Experts of a small language model: 31.9M parameters, 4 picks a token.
Below are experts of layer 4 (counted from 0) of a mixture-of-experts language model. Rows are named router (the router's row for the expert), up (a neuron's input weights, with its number), down (a neuron's output weights, with its number) and show model dimensions 0-63. Each number is 128 + 24 x the weight over its row's rms, rounded and kept within 0 to 255. Numbers have three digits each.
After each expert's rows: "gets" lists some tokens that make up at least twice as much of what it gets as of all text; "mostly gets" lists some tokens that are sent to it at least half of the time. This comes from a sample of Wikipedia text that the model never trained on. Tokens count by the router's weight.

# expert 78
router:108156113122139126107122104123130137101146134140114099148151145085122107154149057118114135150152144140141104127118136140103154100152133116090140148153115143118140068146173114116112134148115120
up0:159161126113146102117128145117125105140128148101129080149119127162128131172184140138135114165127157117121151117104129161131109106134107124129097093128100145105151140116155152159149108154084095
down0:095124168178133117152192128140105112165165146161124149100170151126139121108113134136127128112138125111143110114175140160134138111078139093138131134163119123154160118106114135149089181149082098
up1:098122154140150160100150098100123152121087117155117123125117112148156124089131141071094144158103154087131145110097139113118156110083122162122131131092121168106119147176140104121148145149118102
down1:133116130131109112152089142163132070139158113124151127169159151104120145121141108159147134136143141159102097128132141108156113157116126132172092106104131123168087141100091128146185069136163120
up2:113110104130143102156146088126143163169150147118158128132172132106088123101147111123133145122138131144112103160116158092151090166137107116129086118152118143111132106130148159140137125137122089
down2:125145147109154124137138132168115119138104124074118162123134140143070152142139113135115133195150125152134092145132126096131123131108114099112100130108146146119143129106191084121113122143125141
gets: "20", "19", "18", "2", "17", "3"
mostly gets: " Apps", " separate", " MF", "20", "40", "33"

# expert 87
router:116145114115144112109115118126117141101145135144113039150143138144115117123143009135109142147152146143137118148114145151109140104144149111115141156136111156107144118142126110115115137153106108
up0:104118138099164125129082129113094141100128122145110120139194086131135140135126150076128129130060113149118119150097115157114142131150174136145144161135161111115140134157136076115092169137121115
down0:122131135122156143159147144098120105131152136134141130124145109115125135085154210134136114125116121115123098152108115138154192142090116115121132128130137121130116145130141114134119123060120137
up1:131155141133113172106113109178121132152141136168104138116131159152139117163131085119088099140130140142119169101071140094193155161161108132139140144148116160118130097151139165123129109136094153
down1:159088143101119097152085157120097100125154140166079125113175126118132106144151112130110183166129140088122078131135070128103120121108133146161169118102132144139159145140159156145152095127143102
up2:152142079134126139081116149170154133141129142149124142162120141109116168098131128099120099125140137133109163143136121111137103141133100145110180066120108129120105139163165090086115145115151116
down2:144149129149139165117124120145125082173112116126113172090096087118105134106128112098107120141140141126147138124163125106097136125173115126151186117079064112105085123132090138104124080160127148
gets: "at", "en", " other", "ant", "im", "est"
mostly gets: " other", "ant", "at", " son", " species", " present"

# expert 106
router:115148109108147125119112124118116147114147138150102213138144148120105115149152082106108137151159135145145121148114156147128144117142156119125145135144108134118146142144133102114118157145109113
up0:133129135136113121133136134129136136131127158103178117111150082134117141139119076067118113153135190155139157124139136140082152100148141148137113144145058160124146101138080117157149143120127125
down0:161096113100117118117172136101130166132117137129159121124091126122134101155115170135125095142133119104121136174142141167120128132133133151148168139120103119115125112156082133172146117102124058
up1:088132123134106135106130149160133143149140103143112094158134127168166127138077142133139105130182153148133117128132155147158134080151105149115121135098059150141138123125127098081136126136078144
down1:159144120127168119137094144101131148111132134151145125085100152141153131143106118154143142111122125130147167127144136147094130051113092137125103129154081114138182056102119147168124121117137147
up2:083157094123174140166118140109095121110196077120075152140103158140098138122124166160107144124103189122178114109159118140148120133132100110088124084138147124138125122167124106156121137156113138
down2:098131141155135118119185169136164094115129138112103168124126141123146110121158176081101135157110071116126086117154107156152113108122125144148098124114120091091122144131128143131141147066121135
gets: " of", " to", " was", " with", " for", " were"
mostly gets: " became", " began", " took", " moved", " joined", " further"

# expert 25
router:096145101104159113119115113114114173105141143144105161141136153057115115138144202106106143150159139153146110146109151141106155107156154107111158155147118149113149112154142113100113136144113113
up0:128125106114173101142102106121127114122139134120104139160137125108150146155132157114141178120108139139140102114125066126130086128146155102151120162162127154118161044131132118116108131147129142
down0:135100173111145138154158117114094107100124141187171142122132122101145100122164122109114160106125145163105124113136114115134151119130137099131130084125117146103133134120144061128113112177157125
up1:102143109130132147154108125120138115120142112082105108124107137114092113152143130109111140109131055128155117141128146121162126109169140093141160086125097136131126129096134145093091129129145094
down1:083118081118100165131130106142096143152155126154126164155187135133123116121083081135139142128102127152126138103139128174119128123153133164094102081095123121103082111110086136172134134131183127
up2:143168107104100110115146112148118143082119139083163159115114143125125112095141111128092141181116121135142164163129134134131130140156125128149141107174133156106157102117100111113122125133126089
down2:133082101110128146115181132114123101141132111117128131088091150165092085106114160151090122115157132059122133153144120145134128127146157139097128145153139103148134138112139108108163106173098138
gets: " by", " first", " had", " American", "E", " January"
mostly gets: " American", " La", " European", " French", " George", " Indian"

# expert 18
router:115148104106148115107113118118118138116144151147108205137138148062107109145150068113114145137157148148164098133120147152116143109147146117108147139143101139117136073136136117116114136145121114
up0:125105122104150138127098137142163132129124130118132163135106134161130115133166139127154140157096079131163149139111119146117114114180135113151151111127131114124152137129127154166158090151102126
down0:061139099143126120123141180116119110075115132112118097152117145091180132109135140114169105143129092121139129119129112109120091153123158115111141160143121125138138095153188136118137116184160144
up1:092126140133108103098078157133112114151134124131112101093129183144128118159128071135142147119150161134129112128107139146108159130110122094133135138204115156103100169170173130097127124165140117
down1:121118126166122084107111105146157175127109169127115128108100099134140126145113088120119109149143096178140065162124108087103123099147143144120156066125151126083101158138097121147130117150092137
up2:134120160108126131107123129130122169118149094165121094146125158168175114163118133158137105136139139140144131110128125137087173107127094167132121163103123144089151134062149130125173117121103087
down2:163128135103076174088125141113181125135156121141122107163122125148146123123126127153142123123114116144110139134151100137125158074071090198103099093166108136129130123152130131135144135104119106
gets: " was", ".", " were", " are", " is", " been"
mostly gets: " became", " early", " began", " was", " moved", " late"

# expert 4
router:111142108120141123102113111112113145111144152150109154143145143111100108149135255104107154147150136144140116144095150139111128095154144099115150143150107144112150088145144105112117143156114100
up0:120136117102146095146104110167120135123146135095122073116119111114111155122093130080172128158127155160134134135148121110098153135117163148131180134168132120150144197147105101175126106118109056
down0:128176122168101098118138148143111087121101101118096107122124141148142155124123112118122138161075155131063117146140103122130082106113128166069139143145136133130106117121165100161098100112122145
up1:102114158111137110129190114167140151143169149108164127126128112147136079111152108093134148171153120112147147129098106142172110093146198097100144159135118103134116136135099115089120111112122118
down1:133113176125137133144138137157193112103138103111135110118135077114106174115140111120103118118142140117144120113125124149121138152173137101080118167154129104122162178139134124122200115150119127
up2:123085131138161164119120075094101167151151161163083127122122127138131122126155132084125160161126127119117127118103112148118132109088128160104164106120148145083141099133132141109183190145116143
down2:142141144175132131098116092131086136128139122114128136097096147148142092137150129130092140126137139117157169133168151136138150130133147140142119067131091134082110099093121134131094068128116125
gets: " by", " at", "ine", " October", "ie", " de"
mostly gets: " al", " Re", "ame", " inter", "ore", " pre"

# expert 39
router:110149110105139109112122113126098144103141138151127192137135133110106112145156117105105137152163151135145111157110148145127136107149137118114134146128106140124145054154147104116112142152092108
up0:107097141127153114178112108150120143136102166155104149128142150102123116142102159126143122102114169136135124144134100128110110122114110123147128127099138167128108103137150135113056113121132131
down0:131088136131140115150121157130164114127133135165136142162126113137138131110148158152128119159144114152154120135118126130085114085131138107107124118119122076116142106122107190161148129054105130
up1:081108127101138125143111136104128142122134139138063135090150125138146174157122116109096155145133123125101078183165117091067153165129124139143140124117128104108170159152141157113133129123144139
down1:125146121138094080117117088141115118171121103106126134129081129140097148117112088129100130132142115144130138106100163140094142097159141130096113164101170099156140162118144137095161131151152138
up2:131163157123120118164115140144116164117131094165136122144168100110154151135146123108157136129122138148101115089146168149148176102134190087140154144139107103100146139126062118118102104131145076
down2:117134119096138135131114159132174136154121119106140128079097134085095117147145173154123154156144058120169174094125124118139099120141132101183126165160122130120095115114144112150118145107128124
gets: " of", " and", " he", " at", " in", " also"
mostly gets: " he", " them", " like", " they", " here", " nor"

# expert 9
router:105135111113134118113125108116109151113145134139120185140145152006107111140140008103115119149154147152136116141119146144107149120137152115114143143140109151106141167137145112121106135142122112
up0:095117130146147100121109117143113151159102111160107150136147129178124172136129118158083147146134169137122107138133103150138158123131136080097127138101072113135122123094158119151126140128119129
down0:140141145145138139181156154151153118158117134105135128111108123150169112116107102111103094098140147136139141155092140116110096114111111163141069160145179129119097109153118146155115147135118109
up1:137147147183153107156102122092111111109106122100099136155111106154084192090094120143151116130157137110114138112084157117154139112116142134110126083145119146077094125171147112147124144110125096
down1:112078088141123117177155108106123125123142152106109166088120067139116135143123153089157121134171144110128116131141151121111146079129099179139129131133118143144102125102163120147136124064113117
up2:090112122109144136117104165143126172127124125151114102148150138188091148106125143126135116151138122145104120119164097176136110083116140117158122152125080078098108141177110120122138140100114147
down2:126106101117120139129128149091106126119106129127169096196132143116079105164164118153143140115103113116124051105153152121113133150123115127115178140116117098142110152122099113119137125144108094
gets: " was", " were", " he", ".", " their", " its"
mostly gets: " Cup", " English", " their", " River", " un", " Championships"

# expert 84
router:107146103118144118117118107123107141110137141145119200137153152147121111147139141102111152135133138148163111146121150143119135112154141111111160147143127139113123056129145105110105143152095131
up0:116130090115122112103135111119118100153133130158128106103154125142129103150114137148103097145135106145147101126172103176100156101126128078115160139180155126162119140083145101123138137152120113
down0:111095101129144130150076081125088168113129146116156145115151182122135103103109120162144148140100179151151088135161140117104121137108126096123140112119153128117175113101129163133084118114122099
up1:123121152119155157141139115076147080151144149159136086148141097116062101139136196135110159129102153141136124141130111130148134116118120124067165128148106137145152089124130104103144133114120108
down1:129111130152130122099133147097117136145108097148177098127118115141119107115109058153127167118108181154143154121106147118136165116112098077099108138206108082152180131117102135089168099139160109
up2:151152102109121131124116088195139093065147104152171130117166123154107114133151158130115082129155084142172123091128108135127068104155164093120136128147149132107157140154132117134126145115135134
down2:105181148177128103137102117168127123100138122164138135146141117167151094130127132121141118101105142103169080129164157114134134158163119088128123148128107146110091158146181144155127140117134088
gets: ",", "',", ".,", " By", " /", " –"
mostly gets: " By", ".,", "',", ",", "},", ",\""

# expert 30
router:118140109103132109118122121122111141110133149140113146136134143088118107128147255116118129145153144138144106136120150143122124122149149109111144121134115143116146055143139123125119145144115113
up0:126142116103120147131119150113124115115139126121128140125177094109116115122139148158121123109092116119144068134111121115106153120162124125148130145130146098139163153168126103125141111171062085
down0:141139107099104136168133144154122145114153210113125109151129105123156102131124160151169138085131139143139127099088073103141114132104155123111139098133166118175100141092106129126111105113099097
up1:098121092116155180140109096122136101092105145103124145119133104167142099113144151090110132162141139136076121155140124134149158127206150114111151151132122154127101130109089146122127112139134091
down1:158117121112129113122119141150118144092145119118127155169163123113128143087114155105115121174143131136163099089115106099092123125147146151109132140128144171138103099103129135150116157121138152
up2:106096125150085133137122130139111133096138124138103129115112112114153102113147139160162169141164130143124090137109143151164135134147111127119145162159075113096123126168159151083114072156141115
down2:116140110126130143129142102136137130125138142166135133129104136134111111121098171080152110134139146114147110103147106177117102115168128141110123139128091119176136122095160124080114127142184092
gets: " and", ".", " from", " of", " He", ")"
mostly gets: " He", " later", " and", " both", " since", " eventually"

# expert 98
router:110148116111143123120121108132111147107147139141114098154140143020115108149151129120105130150156143151141116150109151144119142119148147112111148147137115136106143237135145109106106126149117102
up0:118131140150098131117077136127128150164140097146142148114148129129097097136133142098124142163146102104125088071132123155120154109138132113143177121110100111139134118091115117139142145150095100
down0:134164130097116147105123125113129155117087128135123135125120146121093146100142132134159105128090114145146124096202109140121122143118112114117171155160145115120144122163115161128125139139119133
up1:131124145123138102148128092105132126132156111146097177121120163154116123107167152120134121163134110154157141106115126153116115106139123072108122122141165124133173110158127166139080133142113127
down1:135113172126138173108101122151133114109147123127167087132076154088110122135142157095138131096149138130140128122124151127136125101144140127063126120136110091147137149119099124117135111155104129
up2:100105118117136129127128134113130181078149154118148139108142134153113118109094147114122172128142107115156087063115127121163157112148134155134106096144079090106146150153102131135169132129101128
down2:100144125145135133123146102119119179109135145134142120160120101125108130084124134111125137097111133107091162120119134117131179128111086120096160122128111106117104111147188104069092125154159132
gets: "19", " be", " first", " not", "|", " team"
mostly gets: " be", " team", " group", " final", " company", " Division"

# expert 36
router:105139112115126109108108126114108139109145137140116083143138142085112108154131185121110141138140141134140113151115143144121140112161140110117148149143113144117142156141140105118117139145113117
up0:140146118137103154133107101149185137071126099125141155143145170061156079174138116097125118152104105152147111160135091134147136115125135125130097090111167150113125137131140121103115120111132117
down0:112148159128071135122072113126175171077113129105145109145108122129118113144127087150089110119117103112104130088126150149110159161137068116102162120094120176141128146124153083098094131106124123
up1:098157128080143131123077142112082138101139147117100121098135144158095144130122167101120119128115118122129119146119108128145116090156122098119143128099069140106122191169114154110129108144144126
down1:138129091102089076136133127137172128132131118149127126116178153141129143118139142097104177129075132122128113156135174115132086131115143132179103108105094181108115114127139089176097145135122109
up2:155146166103169108093112140121096113134164202120098166136111101108128121124062103119122118111158193138149116107097153114107104128177142101111155145119163154129111147111126124146130083132159112
down2:072132130120138079098133167147159116122116107088125130106148123116167103145094122202135121158146127130160119090139185147158119191137101139138118133127084085126095147182095142112125129128120146
gets: "1", "i", " by", "2", "N", "an"
mostly gets: " ex", "berg", "ien", " German", " Ne", " Ha"